config.yaml
n_layer: 10
d_model: 512
n_experts: 32
experts_per_token: 3
d_expert: 160
d_shared_expert: 0
activation: "silu"
moe_layers: [0, 1, 2, 3, 4, 5, 6, 7, 8, 9]
router_score: "softmax"
normalize_top_k: true
routed_scale: 1.0
balance_loss: 0.0021
balance_bias: false
router_z_loss: 0.0001
router_bias: true
init_std_router: 0.0349
lr_router: 0.000384
n_head: 4
n_kv_head: 1
head_dim: 128
vocab_size: 9341
norm: "rmsnorm"
norm_place: "out"
norm_eps: 1e-05
positions: "rope"
rope_base: 10000.0
rope_fraction: 1.0
qk_norm: true
attn_scale: 0.0884
tie_embeddings: false
parallel_block: false
init: "uniform"
init_std_qkv: 0.02
init_std_o: 0.00447
init_std_up: 0.02
init_std_down: 0.00223
optimizer: "adamw"
lr: 0.000735
beta1: 0.9
beta2: 0.99
weight_decay: 0.14
lr_head: 0.0036
warmup_steps: 354
schedule: "wsd"
decay_fraction: 1.0
decay_shape: "linear"
final_lr_fraction: 0.0
batch_tokens: [32768, 65536, 98304]
seq_len: 1024
doc_mask: true
train_tokens: 434900000
steps: 7029
dataset: "wikipedia_en"
Below are experts of layer 7 (counted from 0) of a mixture-of-experts language model. Rows are named router (the router's row for the expert), up (a neuron's input weights, with its number) and show model dimensions 256-511. Each number is 128 + 24 x the weight over its row's rms, rounded and kept within 0 to 255. Numbers have three digits each.
Before each expert's rows: a language model's description of what the expert responds to. This comes from a sample of Wikipedia text that the model never trained on.

# expert 26
What it handles: Compass words and their pieces such as north, south, -west, -east, plus in, Cup, place, and con- prefixes.
router:126128098125092152172125147120142145128105104140086096101132115156100132130086143080112116114131121145147103157103162100133140176171143148157160111153149143115104142181111166127073178165086081100171091123093082092175129121111149127085110158153103122126096152132106117137142095125130067135122149155159166114158095161134148119134144133123170139120122092096133144122102132119138170156151086132119107102131123123145093154121075154123125126169114142123144148117119142143137110183141176135144143135120171154152156130094130108160167150134117132129110121143128103066107087154081128151100140143109075113119139094104176148090122116165152130169165114112150127120144135112104134138140088120126154123182176145170168151130123134104094166116154142121134083131162142116142120151112145
up0:091124151145094100131130150120142100163101122108148167131118174117149122099118114126116161123126146122128105086080095122125121168144105073139075172172162109141170138138112108114126145119094097140150132125100190101146124155113118117104124139130096149092120129124122120125090138123141115142070129125133103120112164132157108114135150130104128125126148100150092127138098131149155171142114135102157134118108149130135159123142126114124146115100137135147155106137084137155151094150134124122121137096173137124137146110138116130126153120139148078121125140104088093100072097156147151174136147147073108087135118141143158154196167072144147144112128170129126102115121106112104148101097110139108120141144128142105175130129125120139135170146151117127116112117140127088068118122153118
up1:125120096168136093097172137139126135153167109132135132087131070070143146133095184134130129178117165100146176115159166129080120106113125160115102121121127131139102092118125159141132132154105097127174154093141120160155113116097152129104151183134089118160111108141112131092113112125144155144136160125096148113116143181137136118120154127146148135142113109150149115119163180156150134160144105140095159175090104095136131103140084112124152150135131140115121086147120129131142115121087144099108147134148134117145111098141128118121157111157137178133122152084154109130171118109113183111124134120102125095103141103143154105117123142133061065113142111169152119140142147151125133132145092143139159141131145111166135147111140144126134159138154117106113089138127105104117138129161147
up2:118139179089105168144126122109122129081108091131192132096105153124115121120108130118171119106135148118110157133149095114135150106151118168097083158106147124124138114133138126121142112106142139098138158088147176152056089111102141137092090165129089114100126127148116133179065147135063124169150146134157089124152156133115184136147150078125172139098154146105121140113141084132091124156086107094156144122122106133115104128100155102112143128143111087101125134107137130189112076095133175142135132104101161127123106145198117118183130129158122129111148135142144108125132132144133127108132118142139123147091144145145124114075107134137123118160134103127156092139121145103124088165108116120100110119167158099162172156141150134119128150129146128121114141102127149101083156070113124
up3:150137144146117114095142121116093083117157132124152147085149116088108148165141101179122144136174082128138094131165096174068154117161127092136137150144120118161139178126120144146112128156113167165120093112129128151099133130121153121150085162118139126106162115115114155098153170173102106166087106106130117112115121108125149180158153124105145146154154125108134140165101110038166144167091185144146144171164127134127116143115115176122133118109112150174118159143175120079167147108141125146141109121112096153135143135146141156133130140124133130107128131104121111153128168109143143136112127097132128159162114130087121126125110131135125129098076141136110115139133142107102142161136132137107147115132146138173136141117107100098138119161166140142121133145140159106115115117130111
up4:150139141127137139162169148093125130118101134150092122099137155162111183115169099109126118190112080115094112115116094145067146175158158151129150119125133181120093115126098143132138160129159136177156128129101131062127149150147099118132131153105150097146164102158091141144132107110060094164124101123076097112115138123100131115134116132165130133140145127120134102119098116115146118116116120110150126133144110155116087118113073131134113124125143092124145117128114142154127117059162137110165127122127131138130123096153148143151126157108085121134167139117147156156102121108129160135118102125153139118165178131124133126135095121111147142124171131188159101136135153107136106112142137094073179169126090127118094142140082110124144102158141115152120124160116141144109112127052155
up5:143143175129133115135141119151098127140101142090134145107135149117107106147112142106136126119167111121125058143119128137090144085135106089119142114153128177126173129125133143120096155152150131121102113145131138144151129114122145148167083148095127142131150142101146136155163138131158130135128130125134118127111139156138142177140111159108138127141135102165146114152143138161150133122095139163120161086138161139129135146103137108146140103143111159122127105135118107148093120101122127116159092092094166183141127146213154103157115118126181118138118139156133139168123135153112150173133112147148122113130140154097093105128108135091151122091117144182133140165112149165080109106141114114123093105132156125125168157097107089114141165140154077129132124149141158082144130121115132
up6:074138095101129124134123095130106103163169120138132112096129163097127174071150135141135113183117165169142147136136089130138150111164137148123126115161155185151120144133156113121120112152161136133150133112113148174128098154106104121161118136133077112141123130121131151124102093146170141133087114122139132086109155113120168188158138142112127111149136144125099075163138132122139136147114105087157115138126099107136117110127149113142139128108171115168155095159124110154110113073146139109130145111125156149090134114140142124133163153149188120150192111082126184141130094147143130165117119062168126120120140084118080104133151159158140105087074120115160164087168158128137117148139147118131093139136137130134152171100112123131122143125159167165101137132105108086156117129127131

# expert 11
What it handles: Table cell separators and blanks, the auxiliaries was, been, became, and the adverb ending -ically or -ally, as in genetically, individually.
router:141148146144071120166149149124096132118118135133119106109129122106157137116080147151112132150180110098145124123142082137108160142143152169163141170135126129125106155120127121117113149156122095108170162132129083125091161155090162079101129148156106107139136101119065092125093160140114151130123135125124123125129140112148125177128129097132138138139121175079124128129159122152096157107159156116135100084122114123109104141133128116145193118101126122114122129116095116114114119166131123130082126108125118092156164095115159106152150143092150151097123152108136135110096141156098109140137154160135101094102124142100160146119144130118115124148153132154097113100138143114149129104138097157131150133146157141110152199107152116134160171147141158139177162151143097113116106177150154
up0:148099151151103141125149053132135173161084129129158104124132167105118167138118123091104109143148107099132121095122126132125125131147114110136158120136126137128116102093127119141079112106140110077128122138081129121145129128164159064157173140160136134119088118124093136115115114126132101098146138165101139108083129144100157151147115108156176149116147137120106100151165146100130123138142129132140145115116132129117127149131136132142141121101160123164118141082099153135143147150129111140113136125140132127105136154173130126156102160138150164136104129155116104128181160124109154125173112104106141128142180176123130122111119152152111084112141095125124110100135123117106147164073122162154122098131138117114110159106127153148140124179129166126128128179093151128155144096134140
up1:102134149109083127127123165121085095153110171106132126122126175138131124146105139145143112127070123155113099144098127153146136151099103103104131121128113125166102162139129088124117099125126122097143116136150165115131141133131138095142144136068128121150153147137106172144155111097149118150101145102142121114098149122062113145082124154118166106106128120158081112069124104145141099130147140111153114129103162113160148116116088142143149087159158121142114125135105193178145101162133149085122172137083119136118111164108153175139121091135116146077170132134099111147159094143139151170104120099171083151097124165103118106171104172122141161161062162087148133131160135146133137133167099133148155134147125120117147111118128160105107149156116142119151133125079124090156111118087116
up2:118135112114136133090102113115105132163140145122123144088124099141146142127124074158112132107129168110146142144119125118113122103114113096127090119128135140095159128136138134108115184142123181083128117085188166159162098097119093098158175093084148141142156152087100114123152112123107112126100086122147097122195117131142169150106120132137171120104163103105144137139097136150122131108150090122139149131122108145103121162120120104143128120129111124114122211150111131130119140119151136110111127149115151123135110122180135144132140139129161156156184133146156100129155105110151130162143131062164126101160151123105128120128100142168156157142142132158135137099112117125114156122135108109110118130144096154129105141118134153115102120108116133137108152128147153121155180124122125
up3:124138110171066122143159100133118152095094123098098153127105120123129146134105146148128138143141133108124089084068161119146143132102164127106074123160154113142157114133097125112105173159103128133137101129115107146109112113102133159130142132100110178149139108099143164135104133128110100173112101124101127136174121121152130138127118174123171113111117090126127138112116148128121149147158137093152093162122162132184133113127107131131151131136114138142101173113132126103126119137136158119137148153103150160133127141116199100194110116127107161129170149180125099119126087157106144103139125129151131126133139157135081178165119154146156129129136156126150102115150160078137108138130132168086126141154135117128128174155138146086174157151142145136123150141113170107105095124132081
up4:136053150138104105113106147160083133123130081122151105074135104070155209137120108168130137074114131139117087116129126091165165122146143093104146156117106112101136116168127168119117148110117114129145144136102125118128133116083114140089122112165081145166121115103100180179139167135140128134086136155120141133127149120147158157129122140139168111144115108121134134106148097136161143132255118116118107147115139097121103118154104130176129135139120149127128064121128168120111111183146077132115090124137122149160186064133114125119105160126127134139128147133134127040075102102115103111154133118112110145112119112138187109094131162157108149159146148096139117093173142132115128116129103129152120122160130130161084123154136107118150135106140143111143127106139105080138134115128124
up5:099143142110167138111115109074107135144130143140097139109138144082098121114101124156135147111094098108147128128146068112082146079141113128100115150122130147147133168115120142118120157114146165123099097152171117166100129099138105113099091139121125142155094108165156115110159115128129126152116113158098142151133117121161138155103162108165123135141110136136145155176165083173142115159099086150128067154115137106123102111120130144122138135127130114130161167116140131150055116132140149120141138131085097158144149130117167100100123100115154159149147120143150118126135127101137138104065140121114171106098137194109129109105097135104087107113119119111080137110119164153138169096187137100070084091125112164152113117104127151146091108133065184158105140108145173125164144128141138
up6:120092089149124161128120157142176142121131109152102129158143140122116128148135119156127150147177119147116133124131131142157137136129147129132154177161118147129122128164114135128141157103117105140109112091127068128142121177150157116122113136148135149113119112191116161130125165106112119149119105156132122158115147128174165097120152121105120107121097149132135105077147150147122127143157190124106110119121139123101164089154141136138110152173141158171099084103153121144139102120109107114153092140140123121165154115130159108146087128179143153105121148125096118089128140115106177139125105092143090156121099076150108073111111125136114131145138126137137126082128139116134108160134109118154118083150169098165111139087100110134180154134150160138136122146171128124129106151127096

# expert 18
What it handles: Colons after labels in infobox lists (Area code:, Installed power:), digits in measurements and stats, and adjectives like public, military, human.
router:141118147155107116122121129154154091123124143143108133109109140119145123109132113130089132110131126085127104106127079110143130183081157154175137161138178099076126150114105149148102162130100133117067162111101103134121097108100162110128175122153144119122154140150102137139093136104159117130123118148149155085149120135152125162120135150094128112127150139110095112167155142110132156132140126179124127144137148138158076145139090128147147101136141119155086158117123173116142133151141121103098145139114157110102101124089131119097108144109178115134135136148142103117088121118076103149154126129122107110150117137084138147152146089140122084121115089136109142113144162120089124135120058130125156132140158177149089169086112120127164140117127113140116131125152072074162109110112125
up0:129100146086107104133138147124115166107148152131148124152147082116116154132159134135159130131107104114103114144124156121142133139126152107117143132124108157100138139148116165108159137142127117186144115112124074160128126132106123147157110135149134150146113119162102109123100096174122083124102147146140140155098137129067122142112089092114093136130115104152117108124162136164094085148130146119087127134119090142152135146094150086125140157142107131109114159175149133149147114141108140110129168069128167091155120141095129146127092152087117097104144138129134135149134134151113173159128144141125134143154099095132092129093130119155174113176146080179111110108114155133184117112105130135147086124145126119132175159105134135156123123138113118116107100148153124145110112091145177
up1:159162110156125092089155158108154137111126121161126097156124172127111137126113167096108135145150112119123153114135119160121157108109109145165123114126124104149099145126124132137114127163109115082110078125104113180093136126128148067076171096143096148139128100128152110140141113162128138150148137097108117119131163167119153140168115074146118187115142097090094132119141152111137149093144123160139181113124137148120081142147141108147127112123111137177106097131160108154119121141140151170142174099116096066084105129142133126130143116114126145117138137129154131123142095105098168160185136137115134141131102107100110117122145098134149100119155131141136123128134112119108141135154144162114139097148107115098137135116112107175142170125163123147115129185126146119152104109114130
up2:100193145148115131133117142078147102087152098078141114169076159117175134114127134133169125136137131133118113102108142158177117165134134112152136132153129096111131102165130132125144155099134139132127101130146203120121121097113105104131120127121125128127099146123108153141155108120108110128083121120112115150108124123097118129109173121151141143125128093132145110113052106128149169104106111166101149109122119141142158094085125150140163112144128158120158090160148105176126116136146148131127091103110116159115116139120094124133117119090118110108159116106119175126121099132118183106137164117168124107123135038099131098155179137146134129101131135136096106117121121095086194086144149138107119145134128116125143160158143063109128106153155150139110136088161099122139133120100120
up3:126094113122128135119162078122145162136121144090106159121129137133083138136103111163139138112139103078130123151146120108152195115147130133180123099095141145110161148149149116114138160117138169087085121133127119067108090122144123118152147135057108158116124131115104138103107100117124134165088147141133094124133118166133156114201119136121145167122153133097122100078098120110121166092141119130167146164126103148140073151146166121158114107162095167148091153129134112157146125135161190110142121125141134134085112144136121135113128114080162118081181176133144126107092099171088122125128140106132106112126133129131161097145177134117146189132093131117153099093096113122151155111140138150117162170139109140133120136143073111081133132128156101090128155078102139090107142103082103
up4:119103157112097109143135176119140130118153134114126154135111107139152122090147108144106123115134137103095152126149127109102122115167130148125137132120108117109167111147126078212116137111084107098137139127123143132111134106131096074150151104094086124142140062132101149095170135143107131129129096166129135089141130082086125140080145072151148120148154124102101104096156142129150148141138158132101144131111104115097125169152142131120160125098154137120120127127129156161161115148138150119144122130141130148154135150172171129096110111113140136154086149124138126149178116109120121156167136120110109151098140134153130146126137113110131130093142115099094123107153123147155146129154106126055168144146091135098129150158137127125099140115099130092178101105166157141132136169171134
up5:118131121116119104130140161099108106146124169122124113123112118136126120129128072147141125154123114146081140157108090119155126132116174160097144197172109162172117118111110177157115143122104102138152126136126124113139088143137127103137115120134086099155155090174109133148129090126129091149106163145159126149124128107147109099098176137119131144130139086119114107091146107093122124102116164166121109129131159130134097146131104134136126146096169108138163107106118095122137148154151155098110119129112140143117153127154110060171163150141142158124077114124083148126136105070103120140086128103126115136138127089148104107168115147187122123134093151120095152109125115090092138139150123091109105084121118143148117129120107156118146184123097123108121104110103132126149131122120111
up6:140111115173146099149146091065115113104162133146085118117134122089130143117165109184152124073131136084108127122141177132157147149118163149150135123153162106115096123125146141128131148154126137127130098169117068102183074121102110148135104106140120083113137132128114140126162161143112099147141129153153123162088170123129141186118138128176133149119060098133140104149104152135135151147148103132145099113112160149166116131112170130100142137153095142146102128141139099148088110085130146089154136125129117130151137142168104106168144119102148118120142150142105169144106141106161176141105129114129117095133166120127125139128113108114141118119097127114114110114124166091096138113136124129109150121113152135157136130123134137117125145132149145156143153160156179126149112163140166

# expert 10
What it handles: Digits and year pieces (19, 20) in birth dates, table figures and headings, plus country names after a comma in titles like Egypt, England.
router:134124118134086136179152146072149132097145166133093142133106105107141123174081132149100102134126128108109095128130147142149120144097135142172116162118143083094151169102112134107131143121127128125120117144158145150102106130091140130119152162106115152142089115150079165128155130129116134098130103112124161090152153141091134124136162097106103177103122083147122118171104165106149161109122119098113103137132085101122117114118127128110163092145174121120152134153147175138115104102127118089109141090107158145103116119123125133144124145147165144071108142111098138096158094172063135128140134145123110109084155118078129115099151126145134135141130105159134143089112115153116146146148100163091161133184135115146200187159126116101118118163113157158152161125157130073133143136112105
up0:108110124131103144118171105143175116115110143143105141138114155082112175133125118108098114147133145142143091140088105123129141133123145129136104117094133112133133135137085122128100089154093085117112147125095146116110134127133148129083128151123129117120110125187138169108128145130176113160171113130125129110171128150148126160124124081112125109111121135117135112132117121144095141091090091126106174117078150137114100166164187120129164147146142105147118120144169140103188134139108129141099201102133133092111139106137160129116105128133127102087130142116096108137116121111137110158141137148109115158069114127087120130139121117165101094144127100111143130159116107099097126139111073160163116073109184152104177153133132145155148102145111136099165172145091156069108095180115119
up1:145148117115139100118105138117095130157115118169104138116186099142107149173133113159106151136143150100129134143148121138171122085143124126158088135129110168109119113136137152128112149128144098159113139119108117106138117147130150079121117134153124183156121142123114145119116126113165102157102122163152156142086125162135143138158152109101147116115137085089134087106129074111165121130178138082139128173123126125092098122160126120117110097118088106119102103116114146160144145098148111144130123121100147103136105097144163130106089108107140158159119112113109140127125152134097133112116135137109094190134075098095120085124090151138090152161153124137137131128123153089151098175133142160146116172119123156137091158171104149117067159075126128069144113149169133118107106197127129
up2:157155122166123148100130141135139121111127152113140124152133149136124105124118134091130143120126141121137154129118121109128143099147161150175145140121109153139105096120107163120119159137099156118168172085132102118115137167114136091131096129101130133127152134148153145120118106133134100079134162116107127124124097157139159171144158194131130205111109096127173122121085125097130157116152111177102115123129144124133111159111142158138138093143110139111120073129108111120169111148153100118154139110093135120146150146165174111134158081138108108126116083170081097142139129152133132172161112085112081138120155153149139111116173158130131145131160144103128101164122125116122119136111108114093085131158191150137165134080104161107144139146127122140111103093092123107149169149078133
up3:141146137125114093080138095058124108095122105124149145109157151141097074161117134138129134120139151167148092123160143106121132112138081133126156126149139149140089146114121151098099157127121105153134147086115094143125152103120089125127119109134101111126139136133135111115137115122130084108127128177124098102146147115131141096152148171083141114150066101175136110140154139126101104136107107142109128139131166154142125156125133075133117108152128094143123137195095158158116134134142148112161131131130138091150096113200153081150149090134133131113121139119147113162115086121109140079116135110130105120140160119127158121118154106136134145122099147115132117103146127116157068120114144124144116155132145123130134150116145118158160156148090122117125120092138117138135158127129135
up4:110141114129108162152156164179113096123138098108133128122119101131041085109126171097130105105162094101124129087176123140138113130131120130162127115120095140160150152109099131104107100138103112096095127153112150130122139108093133120130149172125116104157073101128111087097138108139136145136100153196132121089114082145160108142135131103108130138111138124112150144129125133091106129104171145134085131099088152101130114116151133093092129137136113104129114129127089144107147131158110163133115198099145115154105130111109128114147128138113162114126134147134111142117090111115151122136075151107164083135101096146086105149114098153131121130158109099129116146107186132108151135139106113158166125097131121151102088181188112138106108162116157109162175126150161125163147105151109121
up5:117135111118104156099156085081155120090149129095092116120107155139133090146144113151100108108162092129154102132099166139142132116144127144141153140168147103098129130103120129102105154157070101110132130132114107105147146140072133102128166151129138146094108147134163117082100098102138149133122140154124134110128124165098131166158081128090110111106136106114138097137103150127151104145116150154149135112120129159156119154108151146113110097138128125131144089124126145150127141112126127103118159202125114124111134118173100115099128130092163138111130122132109135118141123117096121142099147139143118088185173107100116132149115091128107139130135170110109121129109146105112085134108083175114173075176146148148121171147122122129105166173179136116114133113128174119125173142134083
up6:143129157117103122168102126141100193122151147157134143100054173146137119178118118113134138117169107153149078106155132093143193098122128129152135151143159123130156131104099134147137117124107155132135161154121101162116117114128112120115158141112110160110119141103118082125082133127145199119145109157115120128133143163130137102137159112126106115090103148129103100092131110100129112120111165122158149082130147158136127075153180095174119095145198127111141124123149111147154127116141160090121133144135165111129153142131147120097150116133125097130151143151089148116097120120105127160124130149124160110134137131134137098162114061136113129102113102138078117132121170132093105123137104166127148138182138074118085128139106163084108123137167117097122105101148113123161111122144131

# expert 0
What it handles: Prepositions and conjunctions in running prose, usually before an article or possessive, such as of, in, and, with, from, during.
router:147105111137098121153147095105163143129116134092084078111117090138116143129106107108131080135130110100149140099119134146145129123131167142134143119140135111126120146114081132116085127128100104127142124129097132109125108142111132067103118147139157115133139116152101092139121104103114157107102120162149130111135089140113132128128111100134141126154126131135133083096154149123111118109150159123129106131093092150158079171127124107141162109120124138144127164130144119178163119187147119147105150093141137098102167108100157104112123154147128115056104112148133133099111068136086137146129161140127100105099133117072121136136157129126142131149138146128086102103153141100132111129123096136129155111156186126144138135104156111152094167142177136135138127111151129123132085173154140
up0:137148117130115127130111144129178178163135126126170108072117123078129136094125106130111166079127085127138162110131151084118130126099143116160134116120137118116117111093090106147148123170129084127138102143135170160109098101098069104119124152117121124117136130123135102126148138129130135119128116164147139136144155148092182106105119133118134164157150155131136136124140129119139125108085108161111074214105123152143104160144107134138122142121124105091118115155191123142152125144135132121135137122119124071136102101159134152137154141161144134119148136125100118103110103107132138141162184107109122143109102131110106143141147149138067142098163123105154142085122106190104146147112129144112116161123094141115167143122098144137160120118137161107141127127138141109121173125162176
up1:116119111160090116113107150122103151120140143083143112109114130147144115103100163128120143096150126137137122087144105076140140136166169129103147130104171109136116126154129118126149152134116132148156092130124142171124155138152113108108098116125137134133118096124132145141133138106152128125107141107088184078172109134138146094140127119164048113129173112152113128167128159085117135154150157113124099117150064161093131130139131098125144139138094094125183106140128139113101131156149154110089115127160102135136106134118143143110161175102174111102095123135116131146146171098141209116052142094090135138137141160064146100108162101113112085125135118116131132112190146155132133101121129171100102133147155116125111137149128130147143139103126123142120128130085119107154099152121127
up2:134095163107132122113110167126099125126132097157139092120145107154115129157124147115115124104154123107135125167177134103169131143136141144141128139149152114112133152129062121133133166117172165138130124155148113097158116105097146148146177170166102112144127120099114107123170154141147095130099122104106138093129137114121111143134154129094097171162168146129135145114132105141091124142126147136170187120173126102189097123159183121169135113123151167124114176107069131126148166137090155126102108153138143115110130127099088122163141136121116092133125125104129110129135089077109137133125176156114138113135149147120152099120114088109092109151166155175148113125183173112149129090153134133152152104123091099148121122186018137118136120128106130135113131121168127122168123106144145
up3:167124097147174119157102110107134143126111146100084107123105103129100122106057190102069146159134124128142142105145122146172116145139169105128134181142123124146120154176119147108113146134142204069140112144104137109092139131116151108124194110153123122147182171137146089190130100090126132091110132136097136103141124154124113108113082146120069164148138086104104084104118109093132154139111091157101122102138141094096082151123111156129121097092153104135144109119090117121115122144172143130139117117149123149144159119118117108100160155124184126105094106139140142150114144124139124109073167086115132156145134138130138108134152146134112116114135097163144146143173132163116133168150139123135145099133113116137110131166138077153085118128123132096145116113126131127156134119152143
up4:142066110163107143132139170105102132134147115138099134131124142105183163143104131135124112082151157121116095128118094119115127125101116126120104143140087152098108123133127096083087130113172131156104129095154080099155151118123133154138134136168149137106116106163100177117161105128099117138084105127135103115162098147142121160118205108102100163124079103099109116109118112145113116139127090121107099143144113110173156103090106063082149097146117172143170144153157187099130121153149127114119160071128098126122134085122118131181109146152161120120127150130118166138161127134129181122130100158106112117111128167128110157147124118136194125091135095126087101142134128111123136144142118125092136108135127133127135140125112138094153149166107137193164125171141119083093177175133106
up5:113120152121106163154141075133163121105113128123093198119098128130135132128121120110136094099155123126111107130139149148117163152130127116129148111127142136185158168129088126104118128108125114089151108123105119140094128126131132122158114141115108109094152164166134102121091145112103157153128113163133120098140138128110096094074132170148142126125114072083090133136147116140161139158141147145085100151127139146149113138126110142124156085128133152112131142155108121147139134144106134140110109145098148133136141097145136101159107107135144102118118126096147114137128105131116163150137142133145073129138151177097161101107146117107171169142143155118102157137165166098115128163124106151105197148131103151116159145103152124135147161185131136110135094134141125060125082135142126
up6:169123085205069125131168153088135137122143149151122178160086122143127149162125119175170130141155116096126087139111126098145174133128170134130104137127115148107158097099130188098142147097120156134115142131132147140098154141159143072113098145138134157108121137114101099135135143130168092113139086084087136114153149130126123160096168150120162117146105105114086142139143107115130141128104156106129152171131087144098156107068133135091129149148092145118106075130134176137125096090134114123129138137166112162153123120143187159154105126105135123137126144173114125121127149182041154067115103187115144120122124134126131122111119056140155078134145159153134105124163169117103121126140140145129103169144105133104098165123150114125127162140122182155130121137103127142141154145129120

# expert 6
What it handles: Pipe separators in numeric tables, plus inner pieces of ordinary English words, such as s-ne-aker, adulter-y, M-embers, Jane-iro.
router:155143126128100111142108097123106128114102121147117105067127120121141133077144138182109096132138128136144074175154132090146125154128091146121141163109148137096146152119120124133142154124083153102121127157134108087097119156102144082145089156150092103147122151155133178126108164098132112106107151113166128152124130117134180154148163103165162120128170105139183145150093150106076129098123140146112099097144137164104093097114137081154197121114145143130142171126133130132141098157127134127115131165165148128128132120132157131105172113143138135124111142144111136111140121100106115131097139095150103125107115148098162130126157106126176147157120125178114151094164150166150134126115078169145143149184112151119098182139136120093157142135104154153146097148155120087168112128146128
up0:140121090143109102121103147095156126169173113102111124132129115067137165130059127077135123131105106138153124154151079129133145158101156117175146134129091138127119108113135140108140127204139122170130109136113114171113126129089115096122148123129118111155150071081082095108153118115111122141105123106119114131161098099162129191128091101111156137107142139099096162140155124166142152139120101146153154114131082134113132132123125133116175139123100183125097148132137150145104138153134113133148154113105152140131158170136130115122116157129148159115140122158166142148126129158146113130108161094137136139110141116122167171084168147098122060138121137098126121096125112124130168113167140145152119130136136138160165133107169090128146128109149124141146123134129107070173139143126168
up1:106130095167175185125131106106146136123100101129116111128154084129178170132139167123101115156094138139129115095124115111103147077101096087111116100097110088116102152119126110173112187137129140114119169173105120135171137065153131147151131127129138106094141120093129107138149118130103111150186124134168102114142161141162116152124110143099081109154112101115099151151144144095179168114167151053166082125152139132173101107116139146084130135138117155133117120149131089136181108158137091098169071138125149117142159155135151130115122125142134075120134129111131125092095099111122109135131125087136099137099167123100095086118124152136131121127135084123117151140086175142159102124148154104104116128109130123157143158130161141152155105143151115135091145122100118149102096077154103
up2:114111132132146162151171123096106103136131151124112107182153139145137172118109112116150112093124167134128091131149149134146160109141146110165169169138134130135125136116135129101135134105114144120137130116144131129135111161127185075125116113126068150176122193174104169129159119150111135136119113101144181139130160153085130139152145106138141123114122134144118111151171111102098131121120135132128107109150107121106126111163098114119118172132104090110137107054114116155161070123161148086083122143115098104139126151127140150135170125114115140119156151142086087101144125132138100171152151074133083157126104146098140118105094171124140122138097162096132093128211151096143103138123095125111159187153136152150134108159114146136123169143120097092156121114093124123160113071153163
up3:114105139172143095169121135127159085142145144150123083110148137155136115136097080117106092101157060117115107186123155135074185113127137126140131172128119138101143146104079133128089147111144106147131119096168120107193102173155123138120121186155190149164129165151104153144140114064123139109158164147104068129119105136123115185136146141068123093121113161102152119139112123125112127102122132136143111124099156111069100134112069080156138083119145131147120100127142154105129132126095132109125102132125095124108159113101129184132089117120151120106112133111108163128154150131098124129142127117157139103153113117132139189094116098129137108107110145166158144111091121150114072120134138143128130108105160170132158147117112158153170103109157106151112160123124098137164125166115092
up4:141081130184129123189113106119100078188131127119074115151084138078147140120090202154174129110150119089135096114114112155115163152131158074141166133099114124149122122139128095161135142143151133142147115150151095148158097141154121143100145129133131121118143123119111138122098141122132113125143140125131072120113162166171135117114131124153108128139121110121142098135125110153109171121180098136100163114137120137183157124126116093127094119137123138096121111132133115147133154175131123139096111142125140115123120133099117144116154100075162139101143152136101110119094105142147132116157117131139112135161118148103134085141130132145131127127169128143132124133151171157133152129134096141129122118128135111085166149125115129111104132138133131123117135128147097114136119122113167
up5:141118111156088128152154127167154160137139131130101141124118177093107176107106149149118125142113103119155098113140148161098079136167138149150133114118112114141125178130085155129116185142119090135152116128147094131124099127136158082141116138125111137111126110054119136132121110141135103102100119125152119160157139122125135091122088092122115146114154098096130128125111129150136121121142109164119147090146084136121113120075124174124119106128130113108164104127107088141104095155162092104112130125138158147118165117118115084070113174149168173118125134093099151133101135168132160168121123100100106113114114141100161113115125134113133115109146099153121124143100116131163119158097089111117146157166139143107117137120115124101107149135148139114146105089078122097113144143161170
up6:156120149136137134131110171143137100144119135127134136145161105138169156110125129122114088112118114143146104125124123130170156137137175168107163123110088156193123167127153120132118131100076139123144153124096176128117159166132134124143134164166134131126096139097098125115129120103124163150103153096124127131124117114141124111145129129135084154174122081119168118144113128144092143127119142129126123069141141061187115118137150141109121105157142135064144121089158113129138082147063136164152139143110158102138112166122100134138112150140111108106123098118104131177126116097097170090118139134122119167104096082106095113096151109094129157114129126080110169141102124111112128159146107140122135131114126146129154101144119139132171152123151143133165140118099093116133108169173087